config = dict(
    router_score='softmax',
    normalize_top_k=True,
    routed_scale=2.5,
    balance_loss=0.000518,
    n_groups=8,
    vocab_size=16384,
    norm='layernorm',
    norm_eps=1e-05,
    optimizer='muon_variant',
    lr=0.013,
    batch_tokens=[131072, 262144, 524288, 1048576],
)
Below are experts of layer 7 (counted from 0) of a mixture-of-experts language model. Rows are named router (the router's row for the expert), down (a neuron's output weights, with its number) and show model dimensions 0-127. Each number is 500 + 25 x the weight over its row's rms, rounded and kept within 0 to 999. Numbers have three digits each.
Before each expert's rows: "comes before" lists some tokens at least twice as common just after its tokens as in all text. This comes from a sample of Wikipedia text that the model never trained on. Tokens count by the router's weight.

# expert 38
comes before: " ", "00", "5", "0", "2", "1"
router:485493535451504504526515511520463499495539517507506462501482451518491519525493532483522526491530498499508451503464492525508511520505517551532518469495480490528517502518439478480537490479487469508515545493437513469517469512524422475520482503452546516487485497501503462467514479529490551509492448526519509486478498502514500484515494500461470492508471516522505470490521536516499503497536
down0:482468480543522501519502494519496476457501529504513465508499547500500506505499494504542530524463538498484545528476516518540459470511531479568498506494501522505498499507497466491457488495499532534532473523479537492487443476484452503488527512458518501488454491484521504511529520525525512514494476497485520494454486477450506550509499457520523518469522468499495462478509521490500453459521
down1:536515483484528512496500535482491444518492483497492490517522519482509517487528496522519482508536515504459477483448498465484466506484470557510531502472452521482493464455518492492545508478462495514492520493511533564546505462480485505500443493546507485514491465467506484511535504500522502511433501528492516542505525465521512486498493515513512508511462520533523483464536534495514467483497
down2:522504458494496514467470526523532486496532498495508486503502506476507520505513496507460531517484499567474526517491510474480454511471475546496505489484486487550510503522494466510511535482497461510461529455510500455541458567499468503471529503548480466478477536530551494490514480520519490499492508480510522512519463545458490461544508492483496512472469499514495491536499537493475489473506
down3:508474449511484482498507493522480505516482515528521501499508550525500519477533573498487525522513437502489513526534512493457545445517488483550485523502485495499495513446475545469515497451468504488467493482521481517544455520513512521468520526493510494466480449502478539483500502498503462479493515499505511534513454517503511514511526526448529499543494521496498497488485506510488511495455
down4:491466465498453514493502495512523493532501493498526496491524454449474524541527514477467500495527518523502464476513470509488496482518546557494500495528494501496491579527522488493564508553493488449529514490476507473487523505505478485544486492537496502528469479513500504441470522485511504523481485493534489482496531526484517497471495512492474545480484484505451498490470536502533476490466
down5:530521518536418493504514491486504480489484497468453504477519532508472516538546498487494498491504483522492488496487490482516537542457519512472507526497511494533494468498464530509486461511478515501523488479489502516522486480525444455585456500494504463531463515549504487493461477507508521465495490539507518493506472489531503502524464507481503475499481521506528535532532528470482518522511
down6:518509480482517506478466519520502488543483477542491510472516498517493494479511515506532479488510480500509491523498488467513433492507464510535505491479473482519447479526482495482531529449507527518519522499569469515526495526515521533458520471495490511484500486479483536525493474488485516544530499504499550464498499499428485457504526461488507482537479507512503544497490502500497549540444
down7:517514473511484472509502445485477512503501499502490543577478522556494512471510519536500492515531463503528496465509455536504503469490516493475509483520507457501473475471503514521496539505507476488504523496543523513495467556532505523492488461504512505490460524438463502477480514529502506485471532488503499500481497478573514503519510482510534518487517495501449519489484515474527488482439
down8:528479458482482525543475486546472478491520554532526521481505472462494523514438523493529482491492540491538535495507505474472503491479476496465535517441536515483507507477509447495506490499498511467475508520464463492437542491455490502478495521506533505504500511482464523477518512519491538519487506523497540477487487494490533507505556493469501506496501475468527507518538539521514480514512
down9:485473514489525466492490513522522526516504525509494497516449493447482489502479489478520532501512452530503521519509506453568439516478513496464539479475512542544488495478502511506503501497472517498509472475504505473499498513514525528489484510443484468503448505500487483513496499481474537523472513504512518474507532510450476478505490552529528526472538559484481495547463504506491544519487
down10:496526496468532512472500508530476505486479493484504485477506472479499520450497483515494496521538464537551449501501446502536510506505491529512505552467474540523471529535510524518517464520477484512501529481529490486525511450481551496508480499498528438476512462488457502505512468498494515471482484517546491476449508486523487488507539499518485487475524484529517497525532539541465494478527
down11:464521481517516493469532506517495484515546504493471463483553511484539474480488471512494515504504522434520512511492486528502542478534476462491490497541488490488576487501496524496482478521473497531493452501486495487500474447546494538489520504477524447506505508503493502454572500462496485514525481527494498518487474502539519473492508493530517480502527503521495529524532485490506452514461
down12:516531545514519496485500454507525524488510482505493491484471513536461516521478504491491500531492456513480516505485550498525543501483493503438484507532512513494499493527528531494490492463503501529461523479467537448477500530477472523491517501484538509477485477508498499467468449543518574493485500489510480505496479492528461535563515515515499484539470527466488445477525501489474520515504
down13:511495548473522492522491445550506516484518442510496500496525523570494502463505516510504477490494493535457456494517514496499539476480478520528503493498525543491481498506457480446511453488462497518546510513529493520486540488521463508479479517455514512524505486486481501496469512496488479469485475501556507510496496566492487506474519551496539505467480492486474516513529503485541489484511
down14:515509513495524525525517473516493519500491475482503479503498542479486526532563473522534489524485508484550481496513498502498514510503439484535499512503507477518499479517497483515540491506505465453526512447476527525524468498486556459478515477492440539502490510492514522459505471553487466500513493511456493547450499518500493554479482478543467500499477494487467517544523493496477480476502
down15:532469520493492500487502570446482504521450513482483485508498541480510491517455489493515461472539503503530492514484538528518504523490451494537504473523512526518513498478524465482527510530481497492541483503547508508494533494500510526484463483476505475484479467530503506513535504481492493514461478478551488538484482508477496488448561522492470468517516483506453534517499485452504512545482
down16:477529462494527524517506460536463452535474510467499504501478498489512486534490456559486504511448516500453521495464489471507451491528501482485505526465517482485475491522549513486513524560497495449489507501500540502518538478486538506506518488506488482500506505505440476495526494497508526540563502494498482483466496496513550461514510543481487516539511488484496496531481525504490468506508
down17:519505455480482524535469497488490532513513473467538504473472498516469529533486508469499467477524501494527497511498467528472489529499495498522506491499548502510470504488486446462475507493539510458553508508491500514487471488517427513502495475495471578481535492559518472488498483501496486479501531507509509556531502525491495498494498508528482524468459542456547498503484480504519526518504
down18:528463528477439528519524471530547492513535541523494538484471490499520524529496481498510530506544502464478490544468484459539507506505509548513502487475516462479468498532508541477498507530474477456506526486463540486467477515466531480488514493478454536496535473527527485493491466524486539537484505520507493504490459503499479514465514492517460550482497496496498497482473487492500467503491
down19:511498514505522519512537500558475494492491464549544467507490500480477486470512467509513478497506504474469501466511538544483534507455490537496490477521551487476506527444519496478476486544558447491479519493493507480505478484500505525477515512526465513508517496532538461500463479481521475547488509512536480495485498552523495495479464500520511473483466522498461459495512493478546496521515
down20:502487507476526500506504493502499510529496505508525552512464506540481479495491487507506455473465509495506512483508490489497488467492501470467509487511508559511526500477465483520544494486470541517498511497518483489518521496542486505515487512454480502483497512540503465501535486521482514421531498512429546522550498506506538529490498443516442478491487513525563458504488491535467491515512
down21:475474521532437529512525499526492530478525543514447480533487469485527501533510464493457515482525526510491507502507441470532525516463498506455523491475497516497501461505526500516556492471517502499463459483464505470454514485491472474521509512474533514479510468527496470513494528509521482523510467536476506500541514555477502504461480511498530516536513496496551514514484504517503467493492
down22:496466503437506495501507479497472506514533510462486517526446479488494513515516483527523495504538459489514472528489517516562441475484483505507510505470473463486507487497526522527489504485479490512484502520526485551497478467535517508504527520520491514500507522456527495536506513514488505513495533477466503487489560438493514457519542490499453537453493517493486498465523480525530480555497
down23:483516495502499511524519535481517455449467479489488501536523496539469480485518514462490476536463470489479465527493490536506557475513517476495498467467493480480538502503512503535509488481482462472465500493472530515547506507511496538511497477499529486512519509527444520483494477515545480521517501453508495497513569495542528473506467503505481509509518503464507500450495487510563525499544
down24:481521552534488501474511482511470510548522453510498513488506507538481483537501526497530477471456472545531456522496499520503498445469449506508498491480506454533522526485483504499519500507515509485492509487537489522506487518490537496448530532506494490490496529531461505514539483474505474475511476496496528438480477522527462524490455496506481533503516476487524498548453529522473540503512
down25:521506460499491512515474517486516523481496488465532483459440529492496457509539469459511497544467472536533540528518487542521539489504520498506488508490522499532520509488492488510493525466514495538491527486510486495485477511484490487525488530512517461459505508517513478482528468513516470474511498489523501436515494511464508521506407505466513545512491500488543475527497561494473499495496
down26:536482494539540459497490510493485489527505516526527507454483464483521451509514484498517494494510524476507499471500546462493486512510511528465498478497469513486477490550452535488511507482508530469490516536504507474458559543483457495495513521538473522514544489502543487509455468498522510495561506515470534488486548501469482484510522503499476453518490512494480492493502443499473534511486
down27:518534472537496546494494546500555474501505500515532495493551518499516482484502519528509529487487479510462474504475496482492543477474527487474493484459535465533491513488466515524478477520525466479503480478531513469532443530457507469455478488476490494455546477522468492493483504528513495462500514499570508496507494475494468527513504480499517499487509504565536518497508505543515482493477
down28:486495459461544454504504527446501483488511504485489530505513476531502548485457473556504466452460485456490494483479502494470491467499503499538482515551485501533494511475484459484500518524507485509549512523491512510527484503500513464518518493486493493481540510530514522523518457482496453479531507544469508523563534523506490534501511458532487499520509534485524501460479506469506518509505
down29:536440532504516491453535530468509504482484469519512487498460512494503484542527502491537531501514505467497462533501530530518416514470477458461512524504512494506475500521484474529515505519524533492454466514485509518521528510485493489488466524514508430458471520471525519505477505520496529532495465495470521506515516493482527480503502520493511519518510455508484506475516493565476493509487
down30:494473547537504516516476473503472534458488457549517489493487493467567527470523502491493522484485494442487534493442483508517491513539503495474527453532475504494455519496500489496454476482475481523521460509509503528508501485530523501481528485516491534503525481524508488467481504541481492522503501524550519551529463497542542468520487488513498474468509456495516498514527482481502514483504
down31:493500485501522492497487503469507488501500526475502486506530456515481538503525496526473519501532501473498514491473506521470533509463536440524478506523497483542559503476472472508488480523491497483481443538476494486519545532532476459522514471516481469449485518556499467495497485468528507526488464491557494503516528477535492478518533525507510496462497490546516521499438478510532515516504

# expert 37
comes before: " ", " The", " In", " He", " It", " A"
router:480481518512498529488502495491516527545527457510476512464453504508470492549489508517529508474493561494503471530510497480521524553475474528511543450499508495482480496537558492465486537520465518470494511478487531527490475492515509490480475458519518458511557490524486463481511479469517496478486499506452495510501488514493469534516459516525488523503507482491515482526516510548535544481474
down0:498526538506523482495534498475531518487522505490490464504493459544541461475474446528553517510468503492497503536523482540500475466512538484497493499492508534509504519489483497475535500508488489512507439538502524554526464470522529503488481496538453474493493498478477483518455466513506497497532485505457473482468510535465530466483517483503507495494506490494546554487491478499523555482506
down1:524473533465510480521465502466501475501548509490512521524464441516503546506524495467523484511473448484512476510495488501500482497471538527485480525517476516517587526499458526475549482502500515509508468514532498473482474541504494489486527503509462494499469484511491481502513543483495499472502525504550503529528529499474512518433503520480499507518521486508507516503490493499450507447463
down2:511504524496492495530523547526491511493485509499513533477563511507482529475449485521487491509499505493503505476521543545528539513519510479494516469468460507455489478505500523489445477514520534491518499518466455465523478511469479499482500497478489509502489485485522532503497467453522465528465490505546498484480509514494539489463546495528486535471517447528485503465516567523489460521478
down3:546491487491446502490483497465502496485486478489489502472467489443506519513544483529513494530501527449496503563497496515532518525488503536469481483457515464461510473535503492535486520509504476464508543477524514549491525481510500471534532507481507534453530465501513518516487503514478493556485490537456490476536511485515488501495503523512510491437469451497505522500505531516487534488506
down4:495497506487468513521503525562526506531470523511495526488486530478509448443485449454468527532518565504488516526475504470461493482506510503509505517498575484480527530506497523516489501494521502517494506505495529480511473485480501494450500510493501501511447485538506500478501515503484479499501495523530475461520525551490536517543475459505492486531480478521506482435502497515529469474482
down5:572520543507435487445482488481526496526510468511512530512506520506538427475528510500473468477475494493480475497475524521490469496512510500502524497459529484503498467485510538500518486460492478560498518485479488541472495462534513519498500494506481526444505489482536509480498482499521503480528523498495481528519512529508529492494473546493484441514519510493492480537526490503510552505480
down6:488506523486551507521511510488480467511490508507519457474495493511524502482494478472484495508490485468460498474520511510526483495477535493510485551495519502508478501547480524539535489484471468538471500477508498529503549491492498542526517478475522505534485538540505474515496476472484481540452526499470529461495465461537550508537486458478485495461498481484539445472527520494520526551492
down7:495583498509544470514514520448494510487487500521495491499502501523478516473488502493527495532491454498481503491528503486507529505537505550527505472510531528477495467478531493479520512502453471509427470497515533488506496508492521479526472529506517543466531505507499507513501483474515469471470504521454522448469494553498530468491462538513469532465517519484545505474495478491506478502521
down8:538523476473471499475439479530493460489522471481500489533519519542454480503524463505481501472520482462477471475479500490461498498502514536513460526553516478500527512517479505540489484460496523521531517512471521540490482526515490507537533496530507476514458508497537491472515507507539515479517518487496503526518551514538551531489490508504528505477469511484490499452491456462484474468516
down9:490490419469484534517528485497501505522491508488516482478501505510441535552476497495486483486515450470530481500495499550462498537467501520526492450502532477503478481518523428470528521475511538487537525499513514506510500501461500508496506457471507540543521511466525495522484484513502504489472522516493510549493505458502492522497531512519504517485487479462475516526533477493509482535542
down10:547457497518528512529509501496514501492481485513513474532479537508450492513514442508477446500525506486492507495460502502536490466520527518521495523490495527481518469502549470525496464502491478539494498519484512480513517519507512456536529508504437495495491462480530533483468513512525531453512533536507512539482533490534478485513508519503509457523506486439470481500538463475476498478458
down11:523561442484509528484521480536477494503535474486516475469483516503504515491486472488512485500501509451526494539509481466493502505518524500476515447468502497493513517494523479517449499477520510445547513544521458564508520517532501493502503535502474474490512470483495442454519470507486510518498505513468516485477534511522527526521453543551521495490504502486509457504514469534493493495491
down12:494520552508520521498521483466512509498487514524510491504469497557514489543558474529470486512494517476476471485487495521503469494516503522523493471477476489485536510497523490467496513503518477482503489461457574486487472518503475497566474516517497458468488528469501481514497501511448483504485497495505459523466501496532545502527485508497511520534537461450566475530491482483472506508524
down13:503507519469473477489470508490465523499444526481519496519479526468459498502497507472490514488494514514514488517462520507509489512522472489528512505471501448513483566467494500499474497518487503497568498530491540475490507476507497474527517535543555515522469493527536432515541481479515491513554530509497493546502460521497440475502499490504471502474500515515476484508487458514540532489503
down14:540517476505532496508487481505501496518490484493497502442443538446496467476536519488496498477496513455516521480500534484533502517456557501528478548481525501525504506513484475551541496513541523532512494460456472476510490495516494475512520531497493486492452495504508448538508501518489479492483549511526498475522500492507512548477486465513504505474470469510543497503449475542486498507509
down15:518464494482497533479496523513460516516496493502515461449509492519506504481502488457514483518484451450465500509535522536515466520543488493488518511493543493519514497483494468483481474486546442515504505495533508511512478499498429473542476495511492497507535505531467503481501524496491513555475520534497460518497468469537504528507507480543472478507489456509489474533570502514516532517507
down16:510458520489496492521442507516519445475487535518490511525430537495513506463533512486454485460518467444518488474503476531530558543461468511495480499467478509478480487504483491535491485538509502536476535483508507488491507532513479505526482531498500488487487513493514522482505488528526496503494537472472491523524532468528478549531470470501498492500495502506451517513554506508520498488531
down17:458473480523526455516513497498493494493498490525483517472507496551532479457465508461473481525467500512479535511536485494509501505492484475433520510512482464497495537509526488539483498506514497541480490518499498511481538467480497539467458519522535492556486496470501517468476485526480494509477535468517495520543494463476469478524506540519528479541496482500466529529513500505490517573483
down18:534507503535512470526465471474492478474511491501511516543529514459521500523474515508508489468519512484477510499501510465463486481469488485473499459493491517504514523522510478454555521481540501540499475492517507506518502496516503515503544515494510468524462517484545506484494517507511526518472460507443551465484524504528497480501452458448482494511504515558555484505518527431512507511489
down19:501459518508465480521493516518533512525525497494512555548499494481491559502494512476493495508493483522493434502501495487468475515522487500488496499526482528518516503495476465472487470500483506453541503474554522497527476502487518467516477485504454530527487504493522468497520516442509519463514508488482465531519464529536489528510491556450516533473519530495463537495471521467508540474479
down20:490513545482496522521519477487500552496468528511471541576495528496560499539468494488502523498473498503487498508473491458498500471517514492467452501489528485482489495471509530509507517494479557500514473491469492485523531519491513502476480499464506488547506493515492521495535470487470517441503473537501437520500494466512490486479490522500519504551520511464482548519485519512499502434498
down21:536477510531487522537476537469570494490503521511457468514451509483471462508500474507522517484501469546497508475501493499550547555486513496507491518516478503525471472534504459491541495478474513503505502527490464486461497500461524511520531499483501458486477459465476518521543493519502464499491481465527474485546489502488483531522510494535514475489510489473530538490507504471556501515492
down22:519464537552539521461513505448493448507500501539525479508501476511483518456518487487526500494495521537445460508569497514452469470480477502493498550500498452493466524463478505504516485492497536495499511511487505500496481485487525506519492498509518437533533537494492473474525547484520519532476483494529481459512479519489489543490501501494515531510534485501499490481488481491537532514474
down23:473498498483521500495519503509453462486522515527524507513486527479480490536505481493494516482517492494513484510515499487501512512507526505508586482511533459495511475514554548481470484524460467499483498513472483476502487523504469537476477490528517516504489507467496479516537499448473527480487513495491492535486481486502468485525423477488508471492491512506586501543514518544513540453507
down24:513468483506487562520518514526491465470552443537515506493495485460502544506487513487476506483520536504467487557482498530561501466513459512483502470452512484488512490487506479484470511517495485486468483484510476494505529498554488501546485467517491465515488488513502511472489487524506489477491495508491540448494501517505500512517534502502501507489508464507482485514454501550587519499531
down25:533481500485494492487504477485489494456533518540486449529534515514512476492524532499486513485506507482522455518491447515483471500495503480522511462468465521483524514521496460483504507497526511498498494438484525480507490537493511519502511507483534482511526507503501475501468471507449532555512521536497490530543448503509496496451494538510523435527516462504512479515561494490506536539458
down26:476483460497509490484525492486528529536512511508489468528545480464493499461499481483504462486466492505518508477571481532494509470489480551501590474517498547461500505492490503494490495453483469487529498500482491492476495528548485520501546517522481486504521494499465522478525448536487537487523479529550505487505470471497484499492491495482513445477495489490497510496523512541490536509532
down27:507487454533477483485458488518468489523515495473517486517486515446491515496465508507484522535490498531505487504522523539490543516528449511534483523488503555500531455474519524534490478508478541455550465500522485521498490500516510531461476452498510515516506457484500505500493446503494509485532449489491488519475473484518500509481502508500495499505461530515576505470506509545511518467535
down28:511484499498524472535509487520495455462470547486524517461550472513503479453543505485480499474505493520481484530483498527532518514527515524525490496492512491527516501468506534532489487528470494536536487495481457465519526460488514478538534463466500507542503470486497506502487504478492531571504464477494486496489475494494467489503584510505500482492525490452448488501501523524481487482526
down29:514489494465478525503460464516481533527500489478530567536528472462508520496491519453491509516520498471486473509474504531524510499500494504469520523477537522519510458496508519500466480559484496492520506501544488501490526529464476538447505513501496512529473500522474476471517497481530536457515506482541496501549517519527459475462472512529495477499506523528528485492492483484451469510443
down30:533501462536483491495489471495489466529487516543514490493508515491445511521501528505525471451536540521529497519508489510506576476481473548485525511462489495515518456557487470471513492450497505508483492495485442490510520492486462512502534532453505531514517476491515481472491470486502527466509524517506495529503474490500451502495519523478482514511461504516533533546498531487482475531496
down31:508514513496499508502512506474517530514509534495481497511469480452467479534471489528543496457475505534471512510483495541467514528512461493525495478503487509457469509532496538488489491492476500524437524535494526516544513484529532531498502536495514501517488527487512452479494443508459483462520503508495546452485470524478503468507488487503537462535504536490544522560496472476499505492471

# expert 40
comes before: ",", " (", " |", "\n", "'s", " and"
router:513529478476508516512492493525490505452472481491501528443520523496525497477507475537489512500481500501484529440504501488552539513489463491447497493513540478496464477487532488500476486453515498487498481495547450492499517467486506498488482480549497538545535475516495499484482500514547499427511461501489509511521519534523509492491504505498455476505468472530511515458507466487555475511518
down0:497494518529515503498493482496497476572489581465491503481521531506512529508488526521451463481505485512521485496522488543514470468434521547519505488504474541490511510481533521510524484525531507492496517518519545514490482486455496480510475483493507450471518478471526472501504479451489463501490499513518512519485490480459469511534518498504496495495506491483436533488536550465483501518500
down1:471512541502457476497502513511486495527501526512534512460504440464474475478481503497557542522541493506476504471515498479500484496507459476489502486525494502521509518515499500450486466529515478494491477560517429514520497481497509500478513522531515533489502503523527536489529457469513537490480457500511513488495487504466492526481519490519458529524494493588477471492514505480479540499515
down2:496506495465519491533495498495505525483499498480487499479487522478516570481488494534531544480445491487502509507516526510511572477499517449473488468475525527525463481467510506494543500483499493551455484528509505483497482463427518512482514523491483533503500535515501478510485533517466504473506508497489469485490532527547561498519511547484463501506527490504478472485505466476497498529474
down3:503502507535476512503539490477524472522461476496500493524497463536527520513500475502483502515521489525513476545551521456510442487477480520492468528518471527531530480446512533499490504500500450516491518482514531541517454483491507471509502475507510492459540461489484483512527505451453533506461539499522480463474489480504525481511554498504489489543479476486503506538468527505505529489529
down4:482497465538483531493457497486524494517472514552537500538491532479488492500482502453494493525511534521552523489511531503498504493476524537514493547482497491504525474464480470518475494482490500487483497535466558443460529505500482471493551461480476512536485515527486460493462495501467535505480487449521455555505483495520471546505516513467471528489525509500510503515510495487511482517510
down5:542494466504500508478460505467460518507516523512512489531481476479504503511540473481531522513532546477504459527512515524452498514496495498476526513509474505497498519525463494486513505526503488460500515516470509509513483468515510420489525547522508510487444457540499499489475485466486482522495509478539479488526492527495477554474503499507502507473521525568550500548463478503490502466474
down6:499516514510481519527474494430514474484517495508503501470489487505511495532483513517513518505518470515512484473516478514502459502498486476466462508460471485477502512520507458502501515492472503518505462501538492529497501527516462459511507489555480474545529511489508576500506477537507553518490518502530516469431529520497510500516469529493493506472504438551520451528460529497503493532503
down7:500530468531494529502515488518510508499490456528504507464505498484460462519507499501508495463524502532506456509487507513486546527497485464519478498501497501497496496522487522507479516496493532452495483493497481521504528501540460461495498481445490530496461518479495483487520490487527474510500523486493508505497485513537507479506447470477519513491480532525649522488502493510536498513525
down8:529501467523477537520494481536498486470505529480463529448502490513547477489496500533522535469487432466465532483528505501548483483485513500459505492486533504482529514488476462469466473503503529484512485540465525490494524500487544501491544557482505519525522523522549487511502477513503487506534495523464487480504480512483477483467512453533495462528521487486476558496489521499502481505500
down9:443552512509507532487503483501503542502456540491509529496475464507530495512497484516523502458459519534493493521489458509532459549525495505508538500470539530493497466521511481460458495501544519525498477450466484482466509548475516507479532489484467477513527514489516486542507548489505500524543520507522462523523475447487521533485486507514474481468470496496486502504490473492506523485488
down10:503499499527515523473503483470522497494486514517500521503492551498510539484467494520476513511478511524514461522499544487497492490478498540489456484450513481539470500500455511491489517552498476481490501473476466511456548455467523474525519507494513499527463528509484496491485503552466502472526490480498483547532503510492488512525498480551493469491482552534423549526514513510486523506465
down11:495488522493516476505496529485500524489507478504455498480493486475475513501529484494506477488511488466462490501489503504504515494535474494534532499510548509448496521536510495521491489480459482485532572450451470485507501523549500514532491518502484485482492512484494462501472498478471490540502527477482486487552504538488509530528491495543520481483493506505598498501540435514518514462510
down12:491498516460437532500523464494529506467424494510533503486485498523489498515522487519447472488476507457483515501494447525498483534506493553554500445546499537493512473479554500501474521462497495542530527490507497502519470492519494558547495469497498477512521516511499458517500497470507479510483485514463491511502512521504507500515520490549503490519495486501482484473529468542493481508508
down13:496469530498473509534509454511530526478560483440496513524506476552471465505495542482493468511504506499541536502440519480471487495492486521507469501500464506514512511490521521501497499492487497527492480513476509478488475533490547536502517473481502500489490467527558497461464483499484530527480495477500533505497506490470475517501504518520496496545519513429594506487485499512488490496506
down14:494472547499503491497519483489508457523487547507467497465503505464498476477506528470506469502488488500460561549480512474493438491514526510491497527524479516504507531491477481505499534517489489548504513511448492564451465544515520507510508523474490458477529525482482501526534531508486507536493538448500463489481521498503475513500459483483489513494512532455500527527473497540503510521489
down15:501490476523462461513469465476449471484488456489534512524508489529482559502488488510482507532500481515498488440500524482487518506505455503484527499485530532508484485509517541471504560476542526539506509493511520503498468494522512521489472491518465534521513485482529465455499517480494509441484467519536522520512526508533488463523480519514517487469500543518480448477511505546505524486527
down16:496489534505486496500488500534503536520511520486505486506481515424526468502512492503498491463517495493478491494504546511512510524482531525482475470526476534478496478517507491486428510465502529512524555491517480549489423496524517480516497476501455507488510532513495495495522492556505473487483497509477516500504502552531488506445452512498474481470460495463524500520537505553500541487501
down17:468490524514500496542489449554505514507561480544524518450465485495517478506493487500497489465534472513508511461526495438510521485485480535519519439508492513487502512485524529547482478463495515522480531506486478505488467532503511516524514475481517482521471530506520478473489492484466508533454489491528484467546499505465511528491477508473503507466535498461475493520530549501542504524510
down18:488496504489468495522462511525519512489483507475547540545469537475483478506530508454537504474544488456450499511496495515463509533493483498488522483472508483561501545474469495531484498486501461516548513504458489511528523485505480509494516510495501537515505514497494528525476489472485501502511480510475452502520452571491487507515518478507501520459499514456497475547539508524450495465503
down19:504474552500512504518511490496466506514510485477529516513515477499513520520504489491471531518472500468495448539497489492516448529484505457459541540474496528499482487516498521473497513494443470497492492518571480482489487500435519474534498519504503484569482452514512488477499465523507547481529468497486532478496498505544499501513525489513488514545505550477462483513503530510509467470516
down20:549507521488474512488522501492546470462519486443519535509524529508514495501505506530488481471470495537514481520476463496505541472555521497528509518494546486495517481524530511492484507460484480486456534484494524502467479528483519541515505467496547466513503520484545476492522508490493467515476514524515528526492527465512517491497492484498460439470530456500468483527433499514501475529487
down21:485510510486505480539523538497506483532473550497464467512514502500514508486517500497483470463519508474435504489495526555521470515476484511522490496502514528466504519483508510461546468558488505502526479538507513502492534519498520515501483475503483507532458500526489517510478486490516527482475464484490527476485466455450518458511485524488479519466560518462535512482485512483482578482508
down22:491548552482488508508480527500506489520489468478505486508485552538493490529462480484464511498505467492509522474541474516484483451488536547470522524494539493525485465497501524498466535503480462526526460505473493495546487452526485522536427536519546482528513498457494453481503492487489484501498492502468456508505487526509528490490541475502486485508513534511529541533499500511495496491501
down23:517485529483516543519495529476483518488485468500460505548477474482502471466523488499480511545502488504526480490500530464481501492550462465479505539499502493496474504491481496487531548463454518517504500525500483500502524496480515494507509500513570489450503477527472504492494492525505483530496527516499542484495547473519468483492518554477497466505524463475533553488432516492498482493557
down24:514465494500487508496508500469509553483490480493540525496487462522518515500502487501476517485519523463496496535514462492422495490541529508490450438520533474510508507524498490513503540497495490484458504540502527483506521560519490523520513474535472543529497506484500517511513513486499511493465509499487476520536512538523550501477476468482523498480478508491527477514450424467460506510493
down25:492510500489481481504495494471516491449494531495482470515501501548481516540516496526519512503500523489500513481515473502507473509485507512548518501505509474516495465486478470466501487500470525496516492534545534525542506521509495558477458486482494499492521477508488484553546505544476443512474474485511503510487456483445482509493510463526521501474533490458577504516433503489520547510483
down26:520448498529533463455488512504509541501497460526499519526518495469533526454499451511473512532482504485517521484515470481494567456517485513470540503491514571472536480491469525488496549503487483469479496497483478464506478517463468511540532458467474511496527499484510490489500480475499485508529526505499516520492531481555535504476515521490502466512477529506495525525479470524490517502514
down27:467481497516530486458478492518501556479490486496513504501526465493546531528465501481507484486532523544532498477470491488458494499526507513480484466514506504511450456472522494507501511531484480513511521489444541451500510470501505534514477462541480501490453549531541525499484513493498478483505552547519522479517520493514479492501508522518502448514501547517503458485499445521511477479505
down28:471493509525469488474511517493495459506489527518482497462478480511485458514521519510516512525483547526492473487509528539485492529484503521473516474527500485529494476523461485541502507471541498506506471522475525507578467519524477457490526527501498532434463493522428525554497529544506491508496499479500477475491480514445495495530503464512522510510500472486520475485532504499475539491496
down29:490491511489476503475508513491468492502471497501426511481471555522484524493529443546526489488489483460431480509519496501512554511527510544513463518528507467487496491505512525552520500528487509525546494500502513497486483529501502498505484495462464483481510511548559498514538492500522483507457509532444488510485503522514515526518521504521505503498456487512473506468506445499510462509477
down30:497520558466490517545482473459479529538547500524497469538500516484445484494500466470466444445475510453465513506524467493497501538542502517506564484525546498488518496518492501516473513490524546533498526460478500493452497511499461527496497490519488499469504522493501435511488476491494479515516487514484494490541495511500472520522492486516525485533514509481506496511528485505530514480518
down31:517517480478525497470476540520513484465520491480488469490487511545521504524451475498540529524489517505512462452513488488513499445537514487496505463508509509546476507498495497522492513498506419520502486509522465465496491516486526527466498475500542508464505523566525468528500506507540501527502482466511540492520487514481469479491509530471527488495566517477476497490463523485462497501537